{"d_shared_expert": 320, "lr_router": 0.000413, "norm": "rmsnorm", "optimizer": "adam_variant", "lr": 0.00167}
Below are experts of layer 4 (counted from 0) of a mixture-of-experts language model. Rows are named router (the router's row for the expert), gate (a neuron's input weights, with its number), up (a neuron's input weights, with its number), down (a neuron's output weights, with its number) and show model dimensions 128-159. Each number is 500 + 50 x the weight over its row's rms, rounded and kept within 0 to 999. Numbers have three digits each.
Before each expert's rows: "comes before" lists some tokens at least twice as common just after its tokens as in all text; "comes after" lists some tokens at least twice as common just before its tokens as in all text. This comes from a sample of Wikipedia text that the model never trained on. Tokens count by the router's weight.

# expert 0
comes before: " the", " a", " his", " their", " its", " this"
comes after: " of", " in", " to", " from", " for", " on"
router:473579470464501439485464615476527492491523405484469536571515584435523527551520413496460559442468
gate11:498462495520518550382410414442425488441463581568500559518514530469499532556377456513449517461505
up11:501468427534566505542398417495610501544493475492533430428414391375573407463564538444624480495448
down11:461522438452460418439478514501548452522495514490511445595477550414533568552513532556561515485500
gate12:462514540450539526493520534563458430550471469504441556552497481534461494524490462503518542502555
up12:363503375503505496438512547458346519530529496476443484442495491526484502434432547656472529453502
down12:610521565499498457597452496512493531517546491452514472490434540518539389380512516486489489493549
gate13:494491453476521487484488550539463471507497501522379485539543539413527525546496434604495417436522
up13:438492497387455531482536430485479468546500560563658463490590461497427459465484495458483473557492
down13:548453474507455442493432534562604560523532495563482405552475470488510504512559487464592460476494
gate14:540465491543510548480446414473480451431469532563472482482437566447532457471493490469539501485533
up14:494561464581557541596439562416456514493453449561472510522426503520551494508525438478511520524496
down14:448455489444481499371423519395476445466487561631432460554423433508502497648536446502477512490553
gate15:549508532506572527366514577508502407602513447524484555484583560502467528534536492508489473434452
up15:517521428610450501575432477565554502499449555588529507482520434528534524611533504491429481492462
down15:482442430463531492453402509407572496533566476460497597485547519466493549554516502466586449559488
gate16:491476545432469457448522534425454553467578566531450549529462512465519523514570499543542471506485
up16:407513564511403469481526544490488514571454538516458493427542388451551524530521532457451554432528
down16:318545462531484480500487525475522547456446549416488455436514517578626576478611375552570502469440
gate17:492587483568468464487466495394489468468516560422463486456500560403450496549541432574539490505496
up17:502447455475534539492442414565544543613472530543520503534534431541542545570521530515495410395450
down17:545484500480441454408524538480508535493504504513490490468356458500444451438505511517487519487523
gate18:454464538535445506458515540493459489617567527444506504450481425592466470510605505432558600547483
up18:545500489508527500473534562516474475502468470508512570532608531436594569573502526492477348439503
down18:433588479535525476597476535504525573564460525544546576499483576500502522516546519467493566506484
gate19:491521585532496513569431451457503461514561520437471469462510398582601410452407507525481550560514
up19:512473583536507529472477562489415521512514407452512567460535495577502433446447527484452556491442
down19:469563447442530572480530519464544437498513535465536490470506443480450499449454418477465502453444
gate20:499502467546476428369553511462559578387628548531496557527401494530419523513608576462523500577514
up20:530473552523458509448494456470428478463531556612531503475505594516512502538512537481529510611480
down20:457533520486481582422469533511446479421413477509509584503477514443521502553564503409459554563441
gate21:504509516525478530546540383581544450449477537448435558413483459517509552475512490432543561615551
up21:534481608493511565481595474600545498445453496368383525442568476438554454510485439526483538507538
down21:495542430491456517579597459552540484537496485489536484478505484468508439490476537506518547487385
gate22:494541314509455476578531477502515497468483454455616489508528508510546496480433504406479619516514
up22:574453402532534480533494511455509516404481618519587489508585598490514510453480540506547469547501
down22:477512559515467410520536488506517504554490376406548438493484495524559498458632507514565515372464
gate23:452459477431529468551390451492491509530378570466472495437435394491469467468494495490586447522556
up23:471497423522481485512495443474603504535476486570570507450507532482556590534528641517525466477516
down23:523462599450548501472428530431498482449532542494542535521479481488483525538487416495437471477488
gate24:400542467572505553469452450498545477521412433532540557412466450433489517488469459499470529451517
up24:509523576403536471529504457450461554435433520514453515469508556566509487462486509461455474487445
down24:482522457478431489560493515583530599530487515477598494401553455573548516532583586587557433436532
gate25:423497521577465433543518483497534515439447495547433476477451519479587565459529475581487475404583
up25:536494495492490509552412593488435515537447536453559439498456473435470422486480549418441573573490
down25:547497526472457386449435510505510490525539518540449420587552584469523603544469498475497503549469
gate26:484452527541539479480435407388533506492495700511560478521525393522563447601476522473539435435486
up26:530496527548447576507429611497407479449477478494499463448554463462465433453552514611496567478515
down26:494505451486535463549557486463546639468476472558422450526585489434545445518548613523466490481526
gate27:462472472525520519508445558434524515573464436612569518498517538535489517471514500512455570375496
up27:451476476446475490514494495611364487512492520560540476543560508499536420431584520500588397483434
down27:473508477521497475501429471503566491504510522532493550538609560486552464437448470457474469457575
gate28:522546448529518457629484511373568472588455421529525456522573558445572534537530525553554598522528
up28:605491453623486440476562449560460452483543466419429481469525463480435554500552559532426511527486
down28:528600509417552515508493482389492478508423487475537549560489504477457482458562483376542534535457
gate29:514503462500506533459537571427486566534504472511491513584510577366524497471592499482497527404462
up29:537482598442442482478410513474590530394517491463482512440468536581466476480404476463565547531483
down29:547477421461541525467472541480459503587452477537494463470491555487486482487473525491423478467597
gate30:488488542434406511403519618473569561426570574565462454435524522525527492490578523603454464483520
up30:523491531497553487543553554557501542591512512508523554491447553621471581462545575505549544537469
down30:563509476460610541513473557510532509409583501551440389522514549504557432560433426460488495444486
gate31:488518484554519478550524518468466560421534557518439509400459475458512489554447531507479450499503
up31:488468480478471476449454610535534519534492512553446574535446471541360430654473483435496570471460
down31:545504389463515373510484467456445536504508569535568539395444400526539512536462498527646556483439
gate32:543523454456518525503440454557425571419482567598454524547508480466489446597534487456478434463466
up32:483556490501519579631529534467445481428520502467448516494546475436489574502415481569531490466480
down32:411530427494461408449462502432474482525572461449442511441553458481518474489415446481490468494466
gate33:469530509491489529432553505542472460647532446501527520449563523539457492507446500475447525551467
up33:467516527587451470514459490508538478589532503422481515417480384490492495442431511502589584445551
down33:485441475469497585490398445521480639496528517547511465529474461569486409448435444495491503507461
gate34:482480462560518493563503589473524398461461438481486479470522525456470506501456456420518421501514
up34:480522473547440540469535537461575546496516437444538513382513519541519485527454470495568552607507
down34:497548599463450462437480522426481475455490458556462499616520565527422507596461538546465531551545
gate35:519528539532484504425485497453533517485490517433475485454508458556461546578539559586481445407501
up35:500501492494473548484548456500474530474486478486514460545466565550488471444491476440478509585489
down35:468541501627466463551469476583479525504474493500474577497510462549541500531484521459431567445509
gate36:418503499571492519595551514536358470532426482517529434485542486436538571432478483507530529481531
up36:532490599430468494528575514487458580445506538438392461519472476419427506526568532507447506525533
down36:499490518484541443432517597460463528519480517600534491507510530445542529483423540445478544499491
gate37:530515473642505505434503547463490558566456545430464490574434506355461538602553465513476511460491
up37:503446557555508548512460480441486413495530550524544520504569548498545413448487481502510484428519
down37:534496557506597516422544613545419450490545426567492472554463551474501501487521475501444561474478
gate38:545469478443553534439513617474456458487549481489506477601507555506502467460470461378432512463489
up38:455518579491479493450463508473484431511593485461449550528546471495526591565481505519472536551462
down38:526495532453558559448586485578550586470488573508465485472424453499529427567564584485476478508467
gate39:550482552496482441375443480445555570505566519567448497520428505496511489472509452574545432510525
up39:446538511506454518529492471542521445504489535535459557476484388616490561604466537496487485509554
down39:481459551572598496532493427511555510514478571442502542587420513473594503508535540513551485548446
gate40:529493499527466483478473582491554551621474413577516428497452511410600432499535482467507475528539
up40:464549552523513540496608427679455505523465495633455509486450487477544503549502507519443425547494
down40:483396567424434467508446486374427502529556467443486486511518473495378470483530546504509540506498
gate41:479505472365512526437564582560446417489493510496448522541553512624440519610510466448494469390513
up41:441525475321576470479597501543480430412485532487446531597581533561543506560466454493423514443479
down41:455436449450542421421448446503497405540540515529501555498535485607433499588443414527463437568535
gate42:551521489521453439608521541518523470515451483520517437564519543564522418491465486401476435539547
up42:556493606448524456541358372509540467526534426463497551604515463555478515489554490381548547500434
down42:436478526435532513467489553564462474404504529477461437540438529556463504605450603482573462516568
gate43:497482483514470488548551415403537512426463515496535547475549593514460507500494473591450448511531
up43:393503535432442495586495580525453488485505466494473474431510545493544574529497477555477535443515
down43:466507533448563585463461486512559444525579456483439530457484508476493425516423451440465610519499
gate44:501525477465524537587443483481507511476423418463497533465454453474519498434553512415557593570619
up44:461498400529522455535537416407492510577621560513520498481470491475507431527381549500450553589462
down44:547417484564579543520517473404524500453508540490581492502482486439620444516481479414482472600500
gate45:411502433502481524514462534459580464616430469479545477433565541464623446499470510511485560427512
up45:497514539548528526462593513545582433541495471459489472506428455525373556597504459454508572577570
down45:592556506460416486543526470527511510496609431584440468614601552453459458495516506523424525569604
gate46:557505500445529466470395469451599516474484440491506533564562535373546519500513456533499464457478
up46:539516556477445486476503480516590546524455549548441507461519475533440459552459516459481434505464
down46:461516565571621451432572526544498424477544428535582547486465536518470513567464411394545620486432
gate47:494520442566540480439536548355659537575545434431480532538429550532490486584515556500565474450458
up47:487499529462595513437349445390576475580517493532573543611431616530518488551478429541487411428511
down47:455461463587503448464547625505546449506482506530502526463430458511481582465500411523470491428502
gate48:474505486449528450560421509460560443607520485475537503466498468550579479589544509498489486371504
up48:445519518489567460537549527486522482516564425450594453581481527527490438456535481427486538530489
down48:427568434562459557476470455564644413479525445499465576481490444533472495573523508533540476475485
gate49:457520461468508544484547476513468487491518505494501517601548452548549516557503501503527461452452
up49:590487522581506525507624382587605503576536495516469519462436401568565494552568529518505538505475
down49:513512507538460430533535523478470468552511505540476480502511530485484496529443420440552553502491
gate50:514462534436488571469542492426591508500534513476551617505491507460565513544433513433449510497457
up50:610501502455473587538622580548560536588533406552497488534453476484463436431511529523543479514521
down50:525534541516548495552523530543487500561443570499468444596495448448492523598602492525543567480554
gate51:471521495505500422474459598406544566540438525414542482578499380594408477474547488522473609524574
up51:528470494495437548533490560454561573456524458509479538551543543443476405477514488469573467470537
down51:552547594534440470504503524453507456485419454517532519564428511549395603561514548495468537522506
gate52:546490533560475490424470480498627545457511445535423474461424554502502463513424502468515414470558
up52:526545515483481514458679559583469445518487495465532510508510516493541463545537527522481541477522
down52:441525510440480485473584566570557568543534497541529521431512505478551469508531475532507577556504
gate53:512492489451494450498473568541496492553489563446523477472532482606637564493568520599542455574566
up53:517482447525571571488567474476521541529464413515528517592468553434473540456411423466473559372509
down53:551489514559462474540495588564522536480470473470493481460557495514535477525458470472496481466547
gate54:543521439542528466551559611643609442528483517506458506544444506515513511526489561495622525568552
up54:513526568467532560515576629635527547464478472478472469493494550467538538556467570526495507462598
down54:550500510474581464593446553493525506542529533514423476495440482608501532488469523592482451550448
gate55:487546525506557553554500488420373411491486543528565557612585537406484522461475457528496531528464
up55:474514455514511556552442519411466446428442501459563517546503446455588525455440478490466529484515
down55:449367457482420531523496510464493448469522462535437503511542545486538517555449407625459468515485
gate56:513504459404548477535568482525463476530425480432536459533553466517507456527509453625434433566545
up56:479448471447578499464520483503549478503529499407479462549563533485486485440431414546492570388468
down56:501438489507467536528496536514471462531504538562388466457484484456436542491510475525486421495509
gate57:378450421558506464488555484394543520476480495524569537475568513455519491477496509501537478464533
up57:396496437512484454524599479541377502494501501512563543469537459498374523455465473524486519416448
down57:506463554472527587484477492588396469493509622558581493548407561367524528461448544500423539538508
gate58:502541507501477511419531492569556423534454527498573443403529466528604457529429500524424472511537
up58:528520468497503512513567407527534458478538470494461448485404554467443519476463516431595549542553
down58:483448541505469576548497441517488427519492401609539537544455529496617533548443510517579487429509
gate59:577447451537516459504573516613418515443522483503492423514512646500453448434529492453433525495575
up59:369505468505499418454577536480429422605531475501468520569519610530527515541485431518468467465550
down59:448478538424563489510488490468470538518549504547479574450435417472675465503415495458542510517469
gate60:496482520394506451474545618569476540439561458514510522503519577512483502441471489599444459423513
up60:481511428528456546532535495561480535492483556479537444534532353485535471536495556452575504529473
down60:502421507520539520559558454479574456485460504506498543487510554526548516440511506488530470511577
gate61:553544471548513500577384546385587445579538494479548548485479488471588452519535481393530486615502
up61:528534540622535535524496552496516556538474472513579469426457522546489502406541530493411525619537
down61:464516424476477546408482518535534392485573472439523540428533505473491485457401436510542565501414
gate62:547499417486517511490469550433514545438566433449539517549451535477526550533496551525572506438512
up62:475495498549563490488507446460581447497576543504528536526459576560561474463531426448511574447517
down62:406460506564495479490535538469528590481521454501419451535488490421484531528542429501442498538550
gate63:584532426403506590479484557474556457527391448481479421434466512384528472463487478444508514497564
up63:571547445442484547555579533461509495447493502508554460424464546396510467497495466443438550474530
down63:456513445487557432553547564596469551481472568454426536502586537482567473506502486480537487555534
gate64:539493477577532500469432474481545432560516525513453415507432421585480440574529511421453594507528
up64:430465581426412518490556589562424525479508569562468489517455393414463511454479539540454543426590
down64:466561532464529457495481528410485543495468502499453507539507609536446549515510451577442495564519
gate65:508502520560530456532543493583509577548486487424547491484441465544564447462551587448565499603537
up65:528512514576508427507427495474516543528467536607521432460568478534532505549418441474424471522448
down65:588465413494538517506433519485483603444566531446505492501495493574514458506586496468582475519410
gate66:530449586499525606432372431445485481454486478492494457482519486449593497553503453544428479405494
up66:515503427543464496484482573486396494572507528527608475570455506606429502440479506505483464454511
down66:598470540570494491584482469616531494532464430479477573625495515494488505558492491609415378483474
gate67:440533507605457474499543463487519511451503547498472450507487497525492538533549467472443609585528
up67:576478550563561478490514519437522477492577451473510440501432601542493594494574537480464592618600
down67:392558484492450470527551584484504497590466523498407533499462555472454572516470413489504499553489
gate68:539459590373431519452508416501449448519521525500539510512566475484501466512469467432548519476429
up68:530485595466466482393444393413425429571525499459538573485513462489433494566525446488509486411435
down68:514502525451516536487494469486449435551583448421522582480590489411420502474568503468442468483592
gate69:451488508445473574450571546570436484532519392533498511490537501444505510495423447361527582501545
up69:440490523593468500538554528506485574559480526565493485504549397561521488538564518635537417511476
down69:524487473575589556532515504441578579571596490560518424478473464486495475403481482511508546494531
gate70:491495570480533495506463566451456504578512483483431481447486556522467554461530517478521606543467
up70:472500510549519473558495554541434416579511419509498449524525470590525491462589494475548532558517
down70:508510542401517527539606508566457499394573470461458494484504541444497502485473473576503546479477
gate71:472487445541437481499470491443503471541470498462512456510479412575410426495551570502461547578404
up71:396538520477558502420503511516481496541480497533498524546310440524468486538430452535490507417535
down71:401547419548559532489502519455415470616458498542452558484463425560591490574462499468479502557525
gate72:538486490342550508458405528479446474478513535452434434454466424406456504501523453606470481425469
up72:468509470416417507494505555536446497573523447512406546511474448548502517585492554494600566460530
down72:481451496484550508484499668527499466480438551578509493555443513496586552444524516546489428431524
gate73:490462513578451476498497512457459537397521523599559508501506519445494454486452448555492356434459
up73:493515534498529507442430393421480504567560512532549510544517574421576592499485444482496425486469
down73:521513578330472607505466495423385460499474489528392432502488498478412478526507465476547527552533
gate74:471502500442472570504437490468508450457427465403553446444695500449566473566480452571476449485482
up74:428551494467439457414424584460493541553494463565500550591584471472461551540530529433492533418443
down74:427541564547439511437490483498517489465454578519555460527567538479503561494442441437350479545526
gate75:566504448514533500496399458509441534612521540493550470556494581497524547318506487557520529525436
up75:479490570554462491510511467618433529576557473493558523420511532557483473556425407592534510518528
down75:614537509499468541500521568493440490519460432449547550436531539554554543537497612367457487419490
gate76:514521481361512440491434506440543511477534541475475532568536491445532479551458506505450383495474
up76:471492455478543445508538449430396482552500578496501534509468530541477399618514519542558404533512
down76:548496424495465497506537483482576570497551354528476505520471564565407503527481455504497420478557
gate77:627472505562463487483434593499520536465535479426553466579477525472472498465442480483537397538467
up77:516465527558568461538548474527579504520579425489545467528576587556548526415527463562455443520490
down77:484495545508535475501519487525516522536477488546421534453421498414516560456491539394489606533498
gate78:524516494542488545482549484558481478482462521537474496597498481517491520512485548614535546481506
up78:501462513405453465573510479538482423564476622526474483450531507457470491499385520462464538475486
down78:419510502403455480478492640469557472516591385513527443444524509559542458480436496480458460463432
gate79:517454541424465557425464522556599497497455397428527480503535517410416527487485481534499403485548
up79:507547491404511491548521557533536409527527519454512498534514496521485503490442473489593463442443
down79:469473561422496572463495532543438508485472485504523469560513529486476520376454434480514502537475
gate80:414530416442556430437501546468495516401528458590471508519471550594483534502426458449536482514553
up80:620508542582471550583420428560520464512423568484504490532465492477551469475516501489481517517491
down80:601412506486461548489456498451507435490520514496603488497543445391457483502536434510491491473521
gate81:443523685507572540473461511528456476520502529426518539447417509511473440486521489362464630475463
up81:550538602523510496471504400566476527447505482488494540442494621540521506474551471474509578504517
down81:494512512429389536507463351452545432437521535484498528501529447407513507502483482456504568500432
gate82:582554449485443468532531579517450484485514513476429498567577448539553492597478512535483478552514
up82:449514421563490428513505612351515509484420554471629501553425518426523426535425423585472458420543
down82:528502429550539414572533464585512605487480415474522462447478488516529427504574512517490588582483
gate83:594504444485509545472506484417456552448520515437473540516519547417553549483530492525512440378457
up83:463526464552455447507556484627510549530442436590593451453475501542523487412492512497552499661539
down83:433514447489579511551511521437456511513421469473491574471633476486490558533517527440486580455461
gate84:460530432502450457495478437510484510516559485467529507428469462613472532491518509423450583546515
up84:544475538532480528469496501545509481525497473492426572462483463490496547547529540553542494543565
down84:439453568530475463510469449478484512494487519470467457408533432576536528512553544524425462542512
gate85:489515490617500503431557541543560492536466517435559428490513510620376465586565557538467515525507
up85:537525609574499541482505575491522420519472460545465489491541508474425480429448389485484559411504
down85:537516473619554422570504547507425492518444614492478396504518480528529556490503437493511589463545
gate86:546521510402512528474492641470537543533472547535449484504488576471591489454459497477519492536526
up86:597512528562512474567327510526467535533523475500505493506398503458412500492519503563496493462471
down86:552562542432394484542406489455549534488517565406568489495542415546544486565549478478555530483465
gate87:515556502468539539549456427454499427468548424436519539459479532476539510479495448506502576505469
up87:604504521567508439448462438530488468538429548601507452492477515473498479556467504511502502599512
down87:367476489513565430520508559472465465488527465519428478373404514438561495497460494444587553522532
gate88:510513522513499533518458568526423473496508511540396444444563635451489524474482449475481585409530
up88:513473557500553484447450577483342538545453507566500462412503470583483394520531413528589512422529
down88:400542514540483337529500432517499488517585500593586480465618527519574424585463523482559452415484
gate89:450504544469420519470563579474488492579521458577501505510475506385508529476498453468456494484579
up89:414494394550529469492486450483619430529508503565527468396587635470576530442511517475449406490448
down89:496395550451534409497511519547418460536612417523448465454437517542416532535490421506514530521519
gate90:462510408509408493492559471508548469449595593434531509485480520500477443552514537552453566554471
up90:455446481484502532470518411593534483450545552457556500455522535499471453505485532524452457480414
down90:454544518505501438497424528513547523443501570502530614484551443505438509531593543556470498541491
gate91:502517395433478448448500538452511425523414504646592463490518493468419536512534520444445539531478
up91:533480560489483519471551463498429562488511539391463463564524500511472465488508487464533497489474
down91:603519560579529480519560529479488502374426493514565582452465511402445522444480456502466531513533
gate92:551457437512566469491514472468524434403516567414491566530458448541507493511504507477503558587448
up92:405513530512528480419452553477465419513506489466575490520493390491446497462472531504539491474512
down92:538453506451556437598464441499428538488452480426473442532504518552531450374531528524467489509516
gate93:465519392407546535515515432533464469445543493490570542490465470472521522526480528465421504378524
up93:412547488428522464517430434548454456516470488494422534547497564468518503552478462546469474496505
down93:502487538487489391489453531528529540534546510480513440554424430497454497455469467510493530558464
gate94:494496439559530467578492397476568592545489490477350526541487399446601500596532555443464526557480
up94:515496529474520560420490518477476520401469556549537459516479584549458563428525441573583507475470
down94:492422472542458456498532471434624485510498468418545476510547454502638519473454473447408435451531
gate95:354480496521487472478503485478544528547463439512558448474481536397491484509509486544422328439527
up95:461455452509494451508558565385445497526499491555527430466494545472456412464561517490457516474530
down95:477414503473406492459593539563496582526564434548457467537544529480396467567479520549476440534562
gate96:609475610461461489463522524551548539537517581540449509540560504490461422502478535518507457568507
up96:538499520430539513443494531476510438493523519490450491577552491560430470463501452474446593639551
down96:492519465504453500487449482563578428520554392522530577492515520471502488492526499488550555468496
gate97:513518513424598533455508510423526394545481520536491498453381468467501563460527543468485616436500
up97:540497576431549501500572551499481460440506491509394529507439449498447579500500463489508632547541
down97:501436539536545487556539480466499500477510577565478613559490527492495541460533428428607501601438
gate98:507466499410504540386649526544625487474510498468425508594548505499479457559511569515450470508562
up98:520503616395476565549521510560443463412548570422459535526568504607471493436489438560542604551557
down98:506563431466446621485542396520536539586465498534472516483445509452537532457522527466528499622508
gate99:532505422482520511427459496487526538466421548497560487518500421451465546583410545453525486471489
up99:476492433479529491474517449613547459519498585483523508479472567474536514473545575482538458586469
down99:531543440476534504484467554580574474569504424477470427446462496436509410467581562524538493471502
gate100:582486596533485552458482468491472532502517455570502501532492576469572435431507480512470446482517
up100:583509600490461489474456556438590553532453566584509517527447434495618475482511551435539499612529
down100:376490517474408544438449574537475424490577488523497488458495507530392478570459493535539507511446
gate101:440518522500525521489531585539496503520459446494360537452484467514517505505505580563435615415544
up101:521520513463487498493520451452514533453497583538440521523484369459491568531479529489420525537504
down101:470433600440488451519509627560464455508447453451592587497443544520542518542426546420423532593495
gate102:556463536476495493533400562481528502454506520466420463402488474529562544496527490479499501492547
up102:508531561494479487529526553516518489504550525461407499432478372445497538569525483514510480552474
down102:433474502508550556540467464439480428543496512464424580506579414428491386529529479584541463512485
gate103:461455381448542518456453496447564538469492475505455539511426416484542435493494519440609622517459
up103:476463446528611550472543499371488502447504477488422597542426496445510473459438448545555552477511
down103:505507433484456490501563537468446562436480567545550541455523511513496507523541536448528547511486
gate104:467433490564485510533488522458512417344507451515526482435532514439454488450534520421441563352516
up104:496506538508495529486505518452406600534482584435554475519504414524557544538474492603480398457509
down104:485537546462540492519497513510453478535482485563493527519563579527496521643586489492570442502441
gate105:488479568547465520391382567491498508562480576438500481513440470514470557524522541528410424542536
up105:570484545490476465562563370490561492371490510523472475442544493541537450439513455511480465502490
down105:441467581544495424500417597535572511471593485522575422568519492560454489600491519557485405503560
gate106:503538450499541555518439483454449509356503529430609496529429481472461566355491481484453635440507
up106:510534513441426456486598564515530493674507459542491452466552583526518464560496466520537310486510
down106:424500440557494419559517472593437449619447488567363537569420555524561494562516515409557421530516
gate107:570474456426481619475472538531485508522466551570456471540567438450602567532471551483446523384508
up107:431502479576461397527446426542487434639486511439628468461435500460474482467550494482506498574497
down107:505479498568520524465481438415487432477366567553560471531459545490434446499456515497517483536477
gate108:416513571435469504538493441458531575538546571501488541462489469444498582523469474489543404597490
up108:546484414501514514507484483519543571473547541517494514528514469536517500496496516534444436408471
down108:597421509499503544527561567454471493556412501572499519504518440498494539417473532522468487484513
gate109:518506564524471583500555433461430554508500570433386588402464578487428487553449437491550406483515
up109:600483556511499488438424508563506498504416602475560526572492433519499502527536519423506504650493
down109:507539509512460496455543506437398546612498555464505521442634484459594516559445526471424452460421
gate110:523525540545597495555607504515469521410456361508441481524492572535541498464477496448461502467573
up110:446520583455514540518484487488433532535398562571485510498390425480566457578430427575519440524552
down110:574461555590492449425490519512538469502553524491563414471447541463451540463450459577381496458613
gate111:462463545468458530613457525412502493591587481422416512480482490525544406447544496513595531548500
up111:499489476496550490459480489470575467510489545535508463476496529431468573575541455427418489368487
down111:530487546471373518484452540543420512444540536421568454555406422486482512489546480539435531498566
gate112:589505541520486512521522350590545523484514506587613501513517543526571491477486500470609457555499
up112:587543544565568547582637539564572548421490476528533481476479624496476471414519449484551506499567
down112:533410648553567560549447395468510463486478523495454413527477530536488559494504457428577517513475
gate113:424530463366552464489511568549482479572475480496544555523561494504511469609503514428501458510476
up113:546542492385460484621549465522458479369520409495446549503573605550515538457524469431459517546491
down113:517562504384509423500516453496501525556421535458449572539539517559566536453488488561527486508514
gate114:580497457653502481470602469523553466452472429452451492534481500493581461476469547529517550547558
up114:524479524405501483591504470541554494564444469460551470488543564485531518430604533451489517521472
down114:544603457404494479574643532529510454516626426509441469509502522412493501499435541501491434547401
gate115:498518552432391522500513547519554519490450538412527464485517442474534453500558404496582521522566
up115:569596458494458540528368502495538496509386509490458450526381509494468533549474477428566510433496
down115:509522513458471438513509441521514473496517523510447469591542567561492467545607559479481509504514
gate116:494468566470535490450446440495525557495574600408435520570497533531476485462474514502445464583571
up116:423430535490483506446446537503487508568455503565556454455497424517550448520533511420482511464478
down116:516495579510492513557457405519434593531384528436438428538454510544542442449475470467511609483545
gate117:478457589543495526405483523538415481474603557498471501386503476508586511553523548600426328455505
up117:515450433513476496475485382502548506591431519515611520419441404487549535549539448488506421505534
down117:471582526486468426534524547445523572565442464541445523559446531486483519523573602436458499609536
gate118:436549468521435528438484523490556472541470474509496501565482572530513511498505541481554485335463
up118:496483548560505476501447472436481541565450488531489513474497470465466476484434508546507425629502
down118:511557475463463534454500624487469457581491464524551541485661583419503472542490468510506570456461
gate119:495555499540462510492536461403481504486573412425519605536482442415481464556522492488519554553532
up119:516512453516518474433503546517589589469438409491552527459441510529536448485587517554411534454517
down119:438541554587543498468564451442503329548473574465529574511457563535545523503503459478566570514489
gate120:506479463397486490375499447455541496495562508473437552590498463528530487507479513485527551528505
up120:606462504546508504548500521455542544433494523417570439467522500558477546556516454479506548458545
down120:483455414562473527450531467515485562414521514482353429486456488568515541532505422516550499545508
gate121:567474472506512516387480426457545523607458541479516563487426467433537514523518503492546511574524
up121:475476537466499507640510454487426519513501537513438517460438581506510485512500467342603545537445
down121:536551464566528534532471495475539572561407569458640503516520476595513524562492450454446476474438
gate122:440450323460552475485581621520444461475461483575548514500504571543495445438466542462533433443476
up122:492487440429615497508561485516479550549493532586435486498460629509551435406511467529620459495542
down122:449442535538496553560374470485410464470500571625497488531492518503478388417493464488557473536492
gate123:533473463527521413515442555521566515560454439434549539521523462498482534551596535504583536480504
up123:544496497465456537424596663489507383630467572500527530504484487513535415656492448563477597514503
down123:574494513498516573510433394433436476525507537473547492507525481549511523504463535451509441502491
gate124:510503465554448483526593564549428545494487571490465478444540477550501584492476494507483341473499
up124:502531503475505478486509577528487388543453438462504471306583560518495536508424453430534525389512
down124:558468501523534426557467402457566515437501506463578514424487512494463429580500495540478446439549
gate125:549572567451458543459424475511524471508589442488427542459485474464560568499489469583514486507490
up125:534497483495488507504446431609554450547489465574504495513563481486563501556481555409593533616466
down125:381459510472476545509504546515514452525562429516576533484427484542441557463439436494507540417439
gate126:537492440511580467568448408521436467508549493475505529424461536564473534665472462499473573460387
up126:502530573435468484493536437495395480486491522461415540503479402480493603563533519556480555557536
down126:503388513393458546550474623512442457452480567554485477455464501509499480531523465528573446440506
gate127:517465461461558502446486452469492487501500547542451533532500465458455515478506519559470492424496
up127:555508470520458510440542512445545439394462483515564503539504501554498517524469471515587461583488
down127:386485440472494449442482477446505530441518472509580487508550443453506586511549507476483461587514
gate128:513511422481494445458443535525493439502496493434573515432506585480527422509453462581423510341455
up128:454486394530518527509472462557562501487440479477449554376488462519469555551623493557507518581452
down128:508521473398433497505504559509505501491506502424470497525411428565530517509521552508544413466501
gate129:549491579516520474453512489437517466520590561505559508524452518563513427561568468466505433468420
up129:487500532503478516552505452583427487424453477491511504409535530509510501395395510443553588572550
down129:426530474521513589591445423531476515430384439484469526356478465628479569500468516446509484467521
gate130:463539528561597558527479430482473538382487527521476513439386512468484488522419547586553473502529
up130:566493521534503509390550473485519372435561467460565466516401489480494455431499482447415517496508
down130:498466573542513632415501579477542514404488517536498438432458549518567554478544517485455520489516
gate131:467452462472466513521463507550501552570498420338628497491491521518543483535473498417564528569545
up131:435482549444372467549503542532489532625514524457570491477480498469545414562488536437512502523536
down131:465561513485478554431484455514427573497578525526400581454526438457439484422499477579574497547456
gate132:495497409538539521554574522500559491480543501434433525478514403537495521501512576632467480428512
up132:391452524542455478466513554477453443517507542510640472400528492444458465368498481565394553397447
down132:535554477517512532463500548441542523453447528463514524610538592464508525469479521446507500577442
gate133:530513357562487511471396464423498566539528431510460511505454505476538584476451440411504550490462
up133:503473399424570502471459514524581452543560422381431493538471519471522593500442501417502644618485
down133:438479482525466539539461520563477510539526540494475524489440467412490497467384452504503461488418